Experts of a small language model.
Size: width 384, 91M parameters.
Experts: 160 Mish neurons an expert, a sigmoid router.
Training: a variant of Muon for the experts, 368M tokens, 5282 steps.
Below are experts of layer 10 (counted from 0) of a mixture-of-experts language model. Rows are named up (a neuron's input weights, with its number) and show model dimensions 192-255. Each number is 50 + 12 x the weight over its row's rms, rounded and kept within 0 to 99.
Before each expert's rows: "comes after" lists some tokens at least twice as common just before its tokens as in all text. This comes from a sample of Wikipedia text that the model never trained on. Tokens count by the router's weight.

# expert 5
comes after: " a", " as", " is", " with", " was", " an"
up0:70 21 52 56 45 56 41 51 54 37 59 55 81 52 58 55 52 57 35 31 59 53 38 71 55 48 69 66 59 41 56 50 54 50 50 51 40 57 38 51 44 85 45 42 26 54 58 55 48 55 60 66 43 46 44 57 43 50 49 45 26 60 56 38
up1:45 48 70 72 44 42 42 51 45 52 56 26 64 41 54 39 64 57 58 55 63 69 66 62 54 42 53 36 19 48 34 16 54 58 33 32 41 56 34 47 28 33 72 54 41 36 52 49 49 21 54 42 45 45 62 31 57 52 57 44 54 52 64 47
up2:56 44 59 52 22 58 69 64 41 41 34 41 41 55 37 57 46 52 51 21 51 58 46 72 70 40 47 50 59 49 41 45 52 39 52 26 36 53 40 74 60 50 52 54 40 52 56 42 54 52 64 33 50 49 64 48 50 35 36 51 58 46 70 31
up3:52 30 48 39 60 55 40 38 38 46 62 52 51 61 89 55 49 32 65 51 33 50 42 28 38 51 44 37 70 81 25 58 77 42 38 42 41 58 45 44 48 33 75 37 68 36 53 76 57 42 70 68 48 53 37 55 30 41 47 38 57 52 68 28
up4:66 33 66 66 53 63 48 37 45 41 50 50 51 58 60 70 66 55 60 63 44 48 58 40 84 50 62 46 49 58 28 59 49 67 55 51 37 49 58 35 58 51 41 28 33 61 36 45 32 48 70 39 56 52 26 29 63 62 55 52 49 57 37 64
up5:35 38 47 68 44 46 46 58 54 40 46 45 55 69 74 39 37 32 32 26 60 45 51 64 61 60 60 65 51 60 64 53 38 43 48 57 57 55 60 60 40 52 48 46 34 59 64 68 60 47 53 55 26 45 39 69 49 46 45 59 53 57 60 52
up6:70 43 42 33 44 48 70 49 21 59 54 59 33 61 48 49 51 44 67 50 38 63 49 45 57 39 49 48 60 61 49 31 31 41 52 53 49 38 44 39 30 67 55 54 38 62 57 38 46 41 45 48 42 49 54 51 69 36 45 72 45 37 44 53
up7:66 47 56 52 70 47 60 49 53 32 45 75 60 51 58 45 49 61 60 58 69 57 36 47 46 26 57 51 45 45 57 62 45 34 66 53 62 49 38 49 48 73 60 70 37 28 47 45 62 49 40 74 62 68 41 37 45 50 40 51 48 26 41 45
up8:45 27 39 46 76 68 54 56 64 50 39 56 52 40 35 44 46 64 73 42 52 46 43 28 91 48 49 74 32 35 47 36 59 66 59 54 18 33 27 54 44 60 63 61 39 48 59 69 63 34 29 33 51 46 56 69 63 35 59 48 17 47 47 51
up9:62 40 46 50 34 49 47 61 59 58 45 47 57 50 55 62 61 67 39 24 54 32 42 58 48 45 63 64 41 67 56 66 49 49 49 39 65 52 51 49 32 65 69 44 55 49 56 65 45 57 55 40 45 28 36 47 57 54 24 43 46 45 87 40
up10:32 55 53 43 64 55 51 49 49 64 34 39 46 30 50 39 65 39 54 52 58 52 72 34 49 45 36 58 62 33 66 53 49 58 68 45 34 72 55 62 57 44 54 42 43 42 67 47 39 63 49 70 49 69 50 29 55 48 47 22 43 25 44 43
up11:43 54 39 37 66 33 34 62 43 42 36 86 55 54 64 30 49 14 38 47 68 59 62 61 55 33 37 47 32 45 48 51 35 38 39 54 60 34 42 46 63 42 19 44 35 37 32 47 45 55 53 83 33 64 44 52 51 62 42 40 58 61 58 38
up12:50 38 53 57 31 41 63 77 42 57 41 49 39 42 50 49 60 39 57 70 47 54 66 26 46 58 57 33 41 48 59 39 66 62 53 52 66 39 74 33 55 63 49 39 69 47 57 43 57 35 42 73 65 50 59 50 47 50 83 58 72 58 38 48
up13:55 55 57 16 31 41 53 78 48 56 54 50 40 59 65 55 58 61 58 49 56 51 44 60 71 45 74 60 67 61 54 58 45 35 54 31 56 55 42 51 71 34 36 61 61 37 26 75 60 29 55 43 24 27 56 59 35 49 52 43 44 54 46 54
up14:42 49 56 41 48 42 57 47 38 46 54 55 47 37 48 55 29 77 62 38 65 44 33 43 73 60 66 41 61 45 55 39 58 44 55 60 45 58 82 52 50 20 34 40 47 52 62 75 33 55 60 56 48 50 48 16 47 37 62 47 47 44 68 50
up15:41 60 62 58 51 55 44 33 75 53 67 48 53 28 63 39 39 43 49 36 33 47 34 47 60 51 43 42 56 54 55 52 47 53 54 14 58 56 27 40 75 38 35 54 71 64 49 55 46 24 47 29 62 56 54 55 72 62 69 42 48 31 50 45
up16:33 62 44 54 32 47 71 55 47 52 47 46 57 54 44 37 56 57 49 36 70 33 45 29 42 36 52 52 61 47 96 64 64 49 59 70 48 55 40 60 63 43 52 44 54 20 54 54 54 40 64 56 48 58 59 69 74 43 58 49 38 38 56 55
up17:60 46 31 77 47 42 51 46 52 54 50 37 39 47 21 46 38 51 56 53 34 51 46 54 58 45 49 50 58 25 62 33 38 36 39 37 36 25 42 47 59 54 69 42 34 54 35 62 30 31 23 18 34 49 57 51 54 42 51 44 40 47 60 26
up18:70 56 46 40 52 54 54 75 48 36 56 41 40 64 38 53 44 42 53 48 52 91 59 33 57 67 57 68 59 51 54 59 58 56 38 73 42 52 47 32 66 38 38 59 47 50 54 58 35 42 30 39 45 37 45 44 70 47 45 60 41 46 52 60
up19:58 41 39 59 43 45 42 46 60 54 51 57 71 46 40 61 41 34 41 77 58 61 40 53 47 65 43 48 55 27 75 53 53 48 45 58 44 56 61 50 73 40 58 27 60 35 36 40 42 38 32 42 49 42 40 69 53 50 57 39 55 58 32 66
up20:62 31 44 51 56 40 37 66 35 42 41 45 48 55 59 47 52 38 42 64 50 50 50 54 61 43 51 50 66 53 38 29 69 40 53 50 39 30 55 24 44 36 45 48 57 57 55 74 43 54 40 59 38 75 57 72 49 64 42 42 61 50 34 36
up21:63 52 49 57 56 55 42 61 43 65 43 41 63 60 38 61 55 55 28 41 38 58 59 55 40 67 63 78 50 18 48 45 33 34 51 56 60 48 47 40 54 44 69 41 57 44 66 49 56 51 56 57 64 33 54 56 38 73 23 62 41 29 47 65
up22:66 55 45 47 44 50 49 40 30 40 60 58 73 55 38 30 45 33 73 47 54 62 36 64 49 63 59 47 56 54 47 58 45 54 52 58 52 29 27 45 33 29 54 60 28 57 63 51 54 59 59 33 30 63 18 26 42 56 68 47 39 58 46 54
up23:40 34 48 40 61 57 44 52 47 53 50 60 47 47 61 63 50 52 47 65 56 42 58 30 75 49 64 52 68 36 36 25 53 30 22 61 43 54 58 48 59 45 46 66 46 47 46 53 58 57 41 56 50 35 61 62 66 54 71 67 64 62 48 26
up24:50 52 27 35 53 29 49 63 61 59 60 36 54 49 54 63 57 46 35 68 52 50 31 40 51 46 54 50 47 22 52 45 27 45 47 66 52 73 54 40 50 72 52 48 54 56 53 51 43 27 44 66 41 41 63 43 71 48 45 43 44 64 47 56
up25:53 45 64 50 39 60 36 46 52 55 65 59 58 65 41 57 45 43 59 59 48 53 37 59 52 37 43 48 59 54 37 39 52 44 23 60 34 41 45 42 65 63 48 39 55 50 56 23 54 56 47 35 61 33 43 57 63 31 53 80 42 63 68 22
up26:63 44 50 47 43 25 43 58 51 47 70 62 77 53 57 31 39 58 66 44 55 71 57 49 46 48 63 66 56 54 55 57 63 44 41 48 19 40 46 54 29 48 48 48 47 38 71 62 64 58 71 56 55 47 30 41 49 56 34 68 55 57 38 65
up27:75 37 45 72 52 76 43 28 31 50 54 56 31 40 60 46 43 37 48 62 29 64 46 67 73 75 65 37 53 53 49 64 60 27 35 46 59 43 34 48 56 44 41 36 60 41 68 61 37 58 51 36 37 56 58 44 81 71 62 59 45 52 89 35
up28:47 34 33 58 51 43 47 55 63 62 35 48 51 58 42 50 66 54 38 46 48 38 42 50 55 50 55 45 53 33 56 45 50 49 41 53 76 27 60 43 75 64 56 29 47 26 33 40 49 61 47 55 52 62 52 52 65 51 55 46 65 33 37 45
up29:64 56 43 65 51 42 61 74 35 60 56 43 56 76 65 49 62 39 50 28 59 41 57 44 48 56 53 35 38 40 41 38 59 47 29 55 47 66 42 34 44 53 42 55 52 64 55 62 56 72 29 48 34 15 50 48 52 55 45 59 48 67 57 66
up30:36 21 52 52 41 33 25 51 41 59 56 47 44 69 73 54 45 46 60 40 56 42 49 35 52 44 56 45 47 53 72 51 58 57 33 24 39 65 59 56 67 63 53 47 45 46 54 65 39 31 38 55 64 31 45 58 41 34 65 46 47 75 50 32
up31:64 62 60 47 44 50 63 28 52 55 41 54 46 58 46 54 52 54 34 48 48 44 78 50 57 47 60 45 53 45 45 38 36 39 68 54 54 74 70 58 57 80 32 62 40 66 81 46 46 52 54 40 44 45 50 44 39 61 50 45 65 25 48 52
up32:51 24 46 48 34 43 57 52 25 58 58 46 58 41 43 42 23 37 64 50 39 47 60 48 72 63 47 50 52 41 66 41 43 56 27 32 50 30 51 50 53 52 46 34 57 48 24 38 51 65 38 45 29 48 50 35 80 29 40 39 50 56 71 41
up33:77 29 35 37 34 46 41 42 54 67 58 25 37 54 38 55 29 56 44 41 67 56 46 65 53 35 44 46 40 57 58 40 56 41 64 39 40 49 50 41 61 66 33 57 48 27 54 51 41 58 72 49 67 67 53 52 50 49 62 50 27 38 45 59
up34:70 54 40 62 47 59 53 65 46 44 47 28 48 79 54 51 54 35 42 46 41 19 47 47 49 46 59 73 53 56 70 36 33 31 69 49 55 48 46 64 38 51 64 48 48 54 58 57 60 58 42 45 33 55 42 33 68 57 39 43 43 64 54 45

# expert 21
comes after: " the", " of", " more", " a", " most", " is"
up0:54 40 37 62 69 50 24 66 47 51 32 43 34 67 40 38 40 26 64 43 42 66 34 67 45 61 39 37 58 42 50 44 40 47 60 48 42 56 55 57 67 57 54 36 45 67 31 50 53 45 63 42 40 76 42 81 42 41 66 55 58 27 52 47
up1:49 29 50 53 69 52 39 75 37 64 53 44 75 35 55 55 50 43 28 50 61 31 68 40 45 51 58 46 37 41 54 54 40 66 25 49 39 50 23 77 47 56 45 59 64 41 60 67 61 48 51 38 30 53 37 44 62 55 59 62 53 66 57 42
up2:38 45 48 76 52 49 64 52 47 45 28 49 60 47 56 25 69 52 40 44 50 47 59 68 63 40 67 48 56 54 48 36 58 43 41 48 52 41 56 46 53 49 47 41 26 47 45 69 46 50 62 74 47 67 46 43 46 67 65 44 55 58 33 34
up3:52 50 31 73 46 47 52 42 45 56 64 62 67 69 53 58 42 50 55 57 43 58 37 38 54 74 57 63 49 45 37 54 53 47 55 45 58 46 31 28 50 47 50 63 60 57 63 61 61 65 43 28 38 37 27 25 58 41 51 49 59 57 64 48
up4:76 43 75 62 70 51 43 57 49 52 43 63 63 41 51 52 55 54 44 51 51 51 31 51 43 53 47 49 41 68 46 53 64 35 40 50 42 36 56 59 41 44 39 44 50 56 52 78 74 50 56 51 35 46 65 70 63 54 41 38 56 50 61 41
up5:44 37 58 66 39 44 45 52 33 37 41 52 49 48 34 60 58 52 58 37 44 61 40 22 58 40 61 30 48 34 66 38 50 47 46 41 35 62 57 39 36 59 62 60 52 55 54 44 29 56 54 33 51 40 79 60 64 57 62 55 54 51 43 43
up6:40 40 63 69 76 47 67 31 72 51 38 57 37 57 48 63 57 51 52 67 65 29 42 32 58 57 53 63 43 50 80 38 49 51 61 39 58 34 43 48 56 48 30 63 53 73 52 52 48 57 71 53 33 43 58 49 48 50 71 57 57 58 47 38
up7:55 30 51 58 51 38 41 44 32 56 28 41 28 43 67 28 53 44 53 53 52 60 62 48 66 50 35 58 59 15 55 30 55 52 46 45 51 65 33 57 62 47 64 52 62 50 62 50 46 57 61 61 57 45 40 43 44 41 65 45 34 60 51 50
up8:47 53 50 44 46 39 60 69 39 37 42 51 39 71 54 54 41 52 70 31 65 33 48 51 52 42 55 58 53 57 61 48 27 42 49 51 64 44 40 33 60 56 51 59 55 51 68 62 51 22 47 45 61 63 57 54 57 68 46 37 51 50 37 41
up9:61 44 55 46 67 38 40 54 52 47 58 66 50 57 57 36 52 42 40 43 49 48 50 62 46 46 49 53 52 33 40 56 61 67 63 32 70 58 52 45 45 60 42 84 45 53 49 66 61 58 31 40 56 55 70 55 53 54 49 49 43 43 46 46
up10:49 43 64 59 66 47 41 41 55 54 35 54 51 26 43 47 41 51 48 70 87 65 30 48 59 64 50 58 53 49 46 32 68 48 55 72 49 47 63 65 61 60 39 60 54 61 50 71 48 39 63 37 43 58 66 58 68 63 66 53 55 51 54 36
up11:46 59 73 48 41 46 20 56 41 51 39 76 57 48 40 51 45 46 62 50 37 33 55 60 47 36 52 48 21 69 64 49 47 58 39 42 44 53 57 48 62 47 38 38 62 50 40 52 62 57 75 57 49 64 68 70 38 43 50 38 47 66 49 41
up12:66 58 61 49 62 53 52 47 49 33 56 46 54 46 30 56 47 36 60 50 53 38 45 51 58 39 49 61 51 38 49 21 41 41 45 45 38 45 50 55 33 70 51 53 60 64 63 48 68 62 52 51 34 52 78 59 79 54 39 38 46 57 52 46
up13:57 42 42 73 59 41 73 57 45 46 39 49 50 55 39 41 57 51 52 54 66 57 48 50 56 44 39 54 44 20 45 18 55 61 71 47 65 56 36 50 65 79 42 54 52 80 42 63 44 35 58 45 44 70 56 71 48 64 52 52 47 56 61 38
up14:45 34 66 75 54 62 35 60 34 41 38 45 58 30 35 51 34 49 53 45 67 52 39 70 65 33 57 73 45 32 42 34 47 42 69 56 51 45 43 41 37 67 27 61 57 46 40 43 49 42 38 38 41 44 74 32 57 64 63 28 31 66 72 38
up15:49 43 56 60 53 38 64 39 37 52 56 65 48 43 42 34 59 33 54 80 74 47 57 52 47 43 51 48 44 49 31 43 33 43 38 52 48 52 33 46 33 51 74 47 43 56 36 58 54 21 72 56 28 27 46 53 44 38 52 35 44 43 41 56
up16:46 55 41 50 51 55 50 38 52 55 50 58 46 58 38 47 37 54 64 37 38 55 68 68 49 56 74 44 24 25 53 64 48 55 52 68 29 37 39 64 38 58 57 36 68 44 72 56 40 49 50 54 40 41 59 67 60 48 67 62 54 55 44 46
up17:19 43 61 48 70 53 53 54 56 52 42 61 65 34 44 26 51 39 41 53 51 50 54 44 66 47 48 44 61 62 41 61 49 35 56 45 28 50 60 69 43 61 59 34 43 40 54 70 44 38 39 45 47 36 49 75 45 66 73 71 56 37 65 53
up18:43 32 35 43 41 56 26 35 40 61 38 63 52 62 74 35 43 45 71 53 76 65 67 43 56 44 36 34 29 45 41 22 56 49 42 41 38 65 61 48 42 47 41 37 64 32 36 58 59 39 56 65 52 60 48 44 56 31 61 41 81 52 47 52
up19:63 46 61 54 60 53 42 33 42 33 50 50 51 42 46 35 54 45 66 48 68 52 38 68 49 57 45 52 37 52 53 27 34 31 46 59 47 47 58 35 54 48 40 37 52 44 38 38 41 42 66 53 37 63 38 57 61 27 64 69 27 44 55 56
up20:40 56 65 61 41 39 51 51 42 53 47 58 55 37 51 70 49 41 74 58 29 56 50 54 52 27 62 64 69 42 61 62 54 38 30 45 73 38 59 35 26 47 40 48 72 40 61 48 51 52 47 55 50 56 47 87 55 47 48 21 67 65 37 41
up21:39 28 57 47 62 24 34 43 64 45 47 40 54 29 52 52 47 68 57 38 69 59 40 33 57 42 50 58 32 63 73 35 40 46 36 44 33 89 30 55 30 55 52 51 35 44 59 43 43 36 51 49 59 20 54 49 37 42 54 57 65 56 65 45
up22:68 28 62 52 53 33 28 55 44 42 59 46 45 70 56 48 45 53 30 52 52 49 41 55 62 76 54 56 37 26 40 45 49 52 51 29 52 35 36 46 66 47 47 58 56 48 42 63 19 37 64 69 26 48 42 47 40 49 55 51 54 62 34 31
up23:52 46 68 52 57 38 48 47 57 62 59 65 41 32 82 46 56 64 45 57 44 30 60 32 30 85 63 43 62 42 60 29 37 61 53 57 61 27 75 42 33 53 51 53 46 48 69 46 59 56 42 46 41 54 55 59 51 44 73 77 66 51 65 53
up24:42 68 49 49 45 51 33 50 30 62 46 37 49 61 62 53 59 26 65 59 42 56 50 64 45 46 48 41 58 47 32 49 50 49 41 76 63 61 35 43 51 73 67 46 42 63 45 43 53 22 56 26 65 58 43 64 53 43 46 53 38 62 64 40
up25:59 45 30 61 56 55 50 65 31 38 64 43 45 57 39 65 58 34 33 53 28 73 47 32 53 26 44 57 40 38 46 29 32 31 62 67 51 47 59 50 30 26 64 25 45 39 54 55 43 43 45 50 42 66 58 47 48 65 49 55 34 37 56 61
up26:51 75 46 63 43 59 41 63 42 50 61 54 53 41 59 42 75 43 58 48 51 42 50 43 56 65 58 45 53 61 54 60 28 46 47 49 49 53 66 24 42 27 50 28 42 48 39 57 50 52 32 36 38 52 40 70 49 51 52 55 31 30 61 34
up27:67 54 48 41 56 64 42 56 49 44 53 54 51 45 44 53 46 27 64 44 52 83 70 27 49 84 53 39 39 58 43 49 63 75 40 42 47 44 53 45 41 41 48 55 53 47 48 56 62 47 62 32 49 31 57 36 31 37 59 51 47 67 70 40
up28:68 41 57 58 55 54 56 54 61 40 52 49 56 49 47 53 47 55 45 51 53 72 41 65 49 60 44 43 51 50 57 28 18 45 63 52 57 27 29 53 45 50 59 43 40 44 38 58 67 62 58 59 45 47 57 41 47 63 67 34 54 40 45 38
up29:42 47 55 44 40 46 52 49 49 64 42 56 33 58 55 47 45 63 49 59 57 34 48 48 61 29 70 42 55 20 66 48 47 52 35 64 81 59 33 57 55 48 38 65 73 54 52 34 54 44 47 39 42 49 59 50 44 51 62 56 39 50 68 43
up30:55 45 56 46 40 39 76 52 41 60 69 48 52 51 14 64 77 47 42 37 61 56 37 46 63 42 51 35 59 49 48 56 43 49 53 70 54 51 41 50 46 31 32 48 32 36 33 70 37 38 54 39 30 54 40 62 52 35 44 49 57 59 52 47
up31:52 68 52 45 60 60 53 54 38 53 48 34 69 39 53 61 69 40 55 65 74 41 54 40 51 56 64 36 49 47 73 50 63 35 65 37 27 61 52 28 55 42 52 45 46 39 35 43 62 39 70 69 51 56 51 48 48 64 55 51 38 45 58 29
up32:48 48 59 59 46 53 38 49 58 47 50 58 44 39 56 41 50 51 61 37 55 54 35 70 64 70 56 80 66 42 71 63 49 54 51 51 64 37 31 47 67 53 46 48 55 42 50 27 40 47 66 38 39 57 56 66 53 59 35 52 48 65 46 51
up33:50 54 47 43 43 49 56 46 53 43 66 47 56 45 52 47 51 64 46 76 54 48 53 50 48 46 27 75 54 49 36 47 64 43 49 44 45 45 30 51 33 49 39 42 59 22 53 50 56 37 45 41 53 59 57 50 48 49 65 58 32 71 53 52
up34:54 44 50 53 61 66 56 55 24 18 33 35 53 46 49 53 35 41 57 42 46 45 52 32 68 55 53 56 48 41 57 50 57 51 71 62 52 48 31 44 37 42 64 61 51 62 60 62 59 33 44 63 32 38 21 43 61 39 56 53 40 48 52 35

# expert 1
comes after: "\n", " of", " University", " for", " Department", " information"
up0:64 29 35 61 42 66 39 44 42 66 73 38 53 62 29 66 64 32 41 44 61 56 57 48 62 55 57 40 28 61 47 66 42 42 54 38 61 47 45 53 35 56 58 47 66 43 51 60 67 30 37 59 18 46 51 49 59 50 57 35 49 39 53 41
up1:61 33 64 48 49 49 46 61 50 39 45 58 54 45 52 58 54 62 78 44 58 59 59 53 58 44 39 53 54 50 42 58 39 59 36 53 59 54 54 66 66 34 34 55 56 44 42 48 49 55 56 46 56 48 43 70 36 35 37 64 51 38 48 57
up2:49 41 47 62 44 49 52 50 35 39 48 41 49 52 48 50 58 54 41 71 46 56 49 44 64 52 52 51 32 55 58 30 42 49 27 29 53 59 39 71 65 70 56 50 74 60 52 42 52 65 54 53 56 41 44 70 46 39 50 65 44 56 56 64
up3:38 33 63 45 56 56 33 63 31 37 67 43 58 53 57 51 42 37 62 55 35 44 32 51 61 71 39 70 45 43 48 49 22 55 35 45 65 58 50 44 45 54 51 60 61 47 37 46 54 49 44 34 48 57 62 53 44 67 42 54 52 47 63 40
up4:36 66 60 54 53 49 45 40 37 49 67 56 57 47 70 38 51 69 56 57 28 41 45 65 51 35 32 42 44 37 46 61 55 35 52 45 42 50 45 32 53 56 58 79 34 38 60 49 44 41 57 39 21 43 54 44 60 33 52 65 44 52 70 33
up5:65 32 53 48 56 33 58 39 66 64 67 55 43 55 33 35 58 45 53 49 60 60 49 57 26 45 26 34 67 62 32 48 36 43 53 46 36 53 49 63 63 37 55 44 43 52 21 36 78 38 72 33 56 74 30 64 50 51 43 42 17 81 58 42
up6:58 48 65 43 44 64 56 58 39 45 41 76 47 42 67 50 50 44 45 43 37 70 50 67 50 48 47 81 54 59 63 48 62 54 44 71 60 45 47 58 71 54 43 63 56 34 46 56 58 51 53 51 37 24 33 64 23 46 63 49 48 83 67 33
up7:25 53 53 53 42 40 62 53 55 42 40 67 56 60 31 55 46 57 39 46 58 28 35 55 45 37 31 53 37 57 65 63 60 52 51 45 32 32 41 40 51 61 56 61 55 59 53 51 59 39 40 33 51 65 34 47 19 49 53 42 58 54 62 42
up8:65 57 71 42 29 59 56 56 44 48 45 45 42 38 41 45 45 33 44 60 56 50 30 48 39 44 46 50 48 67 17 56 43 38 54 49 59 47 44 51 51 74 79 30 27 53 56 49 61 41 21 55 35 52 42 42 48 52 62 33 50 47 53 64
up9:70 28 31 48 52 50 49 27 64 67 33 57 22 48 65 56 47 39 53 48 60 43 39 44 58 38 54 53 46 40 51 68 64 54 41 68 68 45 32 57 52 53 57 52 60 47 56 38 28 27 51 74 47 54 64 74 48 57 55 56 41 62 29 66
up10:75 41 47 75 42 42 63 51 37 60 59 51 50 41 49 56 43 52 43 35 47 62 50 60 52 35 47 51 48 48 54 49 38 57 63 48 67 46 48 45 60 56 47 32 58 47 61 42 35 39 25 58 48 37 50 61 45 50 39 68 49 59 60 41
up11:68 49 36 61 32 47 47 45 48 77 46 63 40 52 69 55 31 41 44 63 60 46 55 52 48 48 63 59 41 71 38 61 47 55 61 55 32 55 44 77 32 45 42 42 36 70 60 40 26 21 63 41 36 28 46 44 58 69 55 48 37 44 52 39
up12:63 57 66 52 48 43 45 39 60 52 65 36 50 33 34 60 48 65 42 59 51 50 49 76 43 61 35 76 28 40 44 47 48 85 45 55 48 25 58 61 59 57 54 46 52 50 80 52 68 61 43 62 43 64 60 39 51 35 61 48 19 46 21 44
up13:41 34 41 57 61 63 62 47 62 29 58 52 60 37 47 65 36 40 56 19 57 50 61 36 66 46 50 42 52 56 39 61 41 33 66 53 41 43 51 42 51 57 52 48 54 46 51 58 59 44 67 40 48 42 26 35 49 63 63 38 40 51 57 36
up14:55 46 61 57 52 49 64 62 30 44 31 46 53 46 73 43 51 51 57 67 44 38 33 33 40 63 44 43 47 74 59 60 49 55 28 45 52 49 49 43 45 58 69 50 42 59 50 43 70 29 51 47 40 55 67 41 64 43 48 46 59 57 56 62
up15:69 40 70 62 48 49 51 66 38 54 53 55 45 55 51 62 63 50 54 62 40 49 49 46 48 57 49 44 35 68 67 48 69 61 41 43 54 39 33 65 54 78 60 53 58 68 45 54 54 45 44 45 61 58 35 48 52 60 66 49 49 49 45 63
up16:33 54 56 35 62 49 50 45 56 59 69 51 40 35 38 28 45 39 42 62 59 47 70 48 63 51 42 49 57 57 65 56 55 41 36 55 52 45 16 65 52 40 56 40 54 65 68 42 57 47 53 59 64 42 67 38 73 54 47 78 44 48 28 53
up17:51 17 61 54 71 36 33 50 46 47 43 51 62 52 40 69 63 62 76 59 43 70 54 34 53 62 44 24 47 54 42 50 41 48 30 27 38 66 23 41 54 47 39 49 52 43 55 59 64 47 57 56 51 47 39 51 44 63 49 46 35 34 50 41
up18:63 45 39 19 47 56 54 47 11 64 74 46 58 59 62 53 57 22 46 31 53 47 39 51 61 69 51 53 56 60 51 60 30 41 63 56 24 48 42 65 43 60 34 44 39 46 65 63 57 35 52 39 46 34 52 46 29 55 41 51 64 60 81 82
up19:50 36 38 69 65 36 52 64 59 81 53 47 60 48 58 54 43 65 27 50 50 49 34 24 64 42 48 58 54 53 74 65 52 61 43 52 75 48 42 60 70 62 71 19 77 51 62 84 43 70 35 29 51 69 54 54 39 54 66 41 48 51 62 63
up20:29 55 49 53 56 51 56 55 70 69 50 51 51 42 63 46 76 59 62 55 56 62 56 54 55 63 51 34 45 46 48 50 52 20 38 53 41 24 56 42 43 57 64 58 50 50 73 59 59 75 59 56 60 53 50 36 45 51 72 49 33 57 39 30
up21:43 31 55 30 60 39 42 66 48 67 65 59 39 59 52 61 61 48 73 49 53 47 38 38 57 72 54 34 48 57 61 39 61 66 72 54 83 43 75 49 48 36 46 45 54 54 46 51 36 56 26 43 53 44 46 41 55 49 34 56 28 44 63 29
up22:72 37 59 58 60 63 32 49 57 57 55 40 58 39 52 52 60 50 35 67 23 59 40 64 54 47 51 27 35 58 72 48 54 32 36 40 36 54 48 34 78 56 43 47 58 66 56 45 66 43 55 73 49 37 41 48 45 45 62 36 63 54 38 58
up23:72 53 27 55 41 65 52 61 48 61 58 49 55 47 59 49 40 51 61 24 83 53 46 46 42 28 62 47 45 57 44 32 55 78 57 58 58 39 47 64 83 62 56 47 52 53 53 61 50 46 51 51 50 50 25 61 55 37 46 53 43 39 58 25
up24:52 51 49 55 67 57 45 42 33 35 31 46 55 58 36 57 64 32 52 73 45 45 54 44 63 38 54 73 39 48 51 28 28 51 38 45 64 66 45 60 66 48 52 39 50 24 52 36 35 51 48 69 52 53 51 46 50 56 50 52 45 38 54 47
up25:53 26 67 63 23 62 46 40 41 47 53 47 37 44 44 54 48 45 71 68 58 43 42 53 59 45 42 50 43 53 45 57 63 59 58 42 41 46 68 32 45 45 40 42 48 55 42 62 57 37 73 66 31 53 40 46 77 47 62 66 61 46 54 31
up26:67 52 42 45 57 56 49 58 47 49 43 50 62 43 69 59 54 37 44 47 43 59 40 45 56 41 58 87 57 31 52 54 41 49 43 46 57 28 49 30 53 68 59 60 54 40 65 36 48 70 51 59 46 48 56 75 40 29 39 39 41 45 60 55
up27:53 53 37 52 62 41 65 50 43 42 74 33 52 58 49 43 44 32 66 43 66 64 40 26 63 58 70 54 41 44 48 38 61 52 46 61 45 36 61 33 64 59 67 51 41 47 52 36 42 47 42 61 41 38 53 53 40 51 56 54 51 69 39 52
up28:50 37 66 77 54 58 68 48 52 55 43 45 45 50 33 46 63 46 49 43 55 55 49 70 39 71 57 57 52 55 50 52 47 45 44 32 57 81 37 34 82 49 64 45 45 33 44 41 71 45 45 39 46 38 29 52 65 57 70 49 47 59 51 33
up29:54 35 28 52 50 29 50 36 39 63 64 24 54 49 66 59 43 47 51 65 57 44 45 51 49 69 59 49 49 75 50 48 57 59 66 46 50 33 51 43 50 55 47 43 42 62 56 37 48 31 53 46 71 41 30 50 49 52 30 40 30 49 70 42
up30:49 44 37 76 54 52 41 52 44 69 62 46 45 30 49 43 27 50 47 58 39 33 69 69 53 39 59 71 51 41 41 60 60 46 43 60 52 53 67 55 32 53 75 64 42 39 46 63 41 31 54 54 56 56 53 59 33 51 55 41 41 40 47 47
up31:51 43 59 60 45 44 35 66 47 48 61 46 44 47 53 58 59 64 68 67 55 47 50 78 60 42 50 58 48 62 51 30 76 42 30 54 65 50 57 53 62 27 63 42 44 40 50 46 72 57 41 43 35 41 51 28 54 68 61 45 31 56 54 45
up32:41 23 48 50 42 60 52 71 53 27 31 63 45 48 48 58 42 58 53 38 35 49 39 46 39 31 40 47 54 42 55 38 55 42 55 47 51 51 37 33 68 45 41 51 51 39 64 29 57 53 43 61 61 38 54 54 53 71 71 58 54 53 31 45
up33:65 70 45 42 51 50 43 50 29 42 45 35 62 62 44 42 49 59 45 35 60 51 51 38 72 53 51 61 42 31 41 52 30 52 49 71 74 46 46 47 65 57 58 45 48 48 63 54 53 44 36 50 58 45 58 69 47 37 55 72 54 39 49 62
up34:66 45 58 57 43 73 44 32 48 54 44 53 59 57 50 46 34 29 57 41 65 70 50 30 54 33 48 31 49 40 53 43 56 43 36 60 46 38 37 46 68 62 61 58 50 59 64 37 36 38 59 45 62 44 41 32 60 75 48 71 35 44 48 42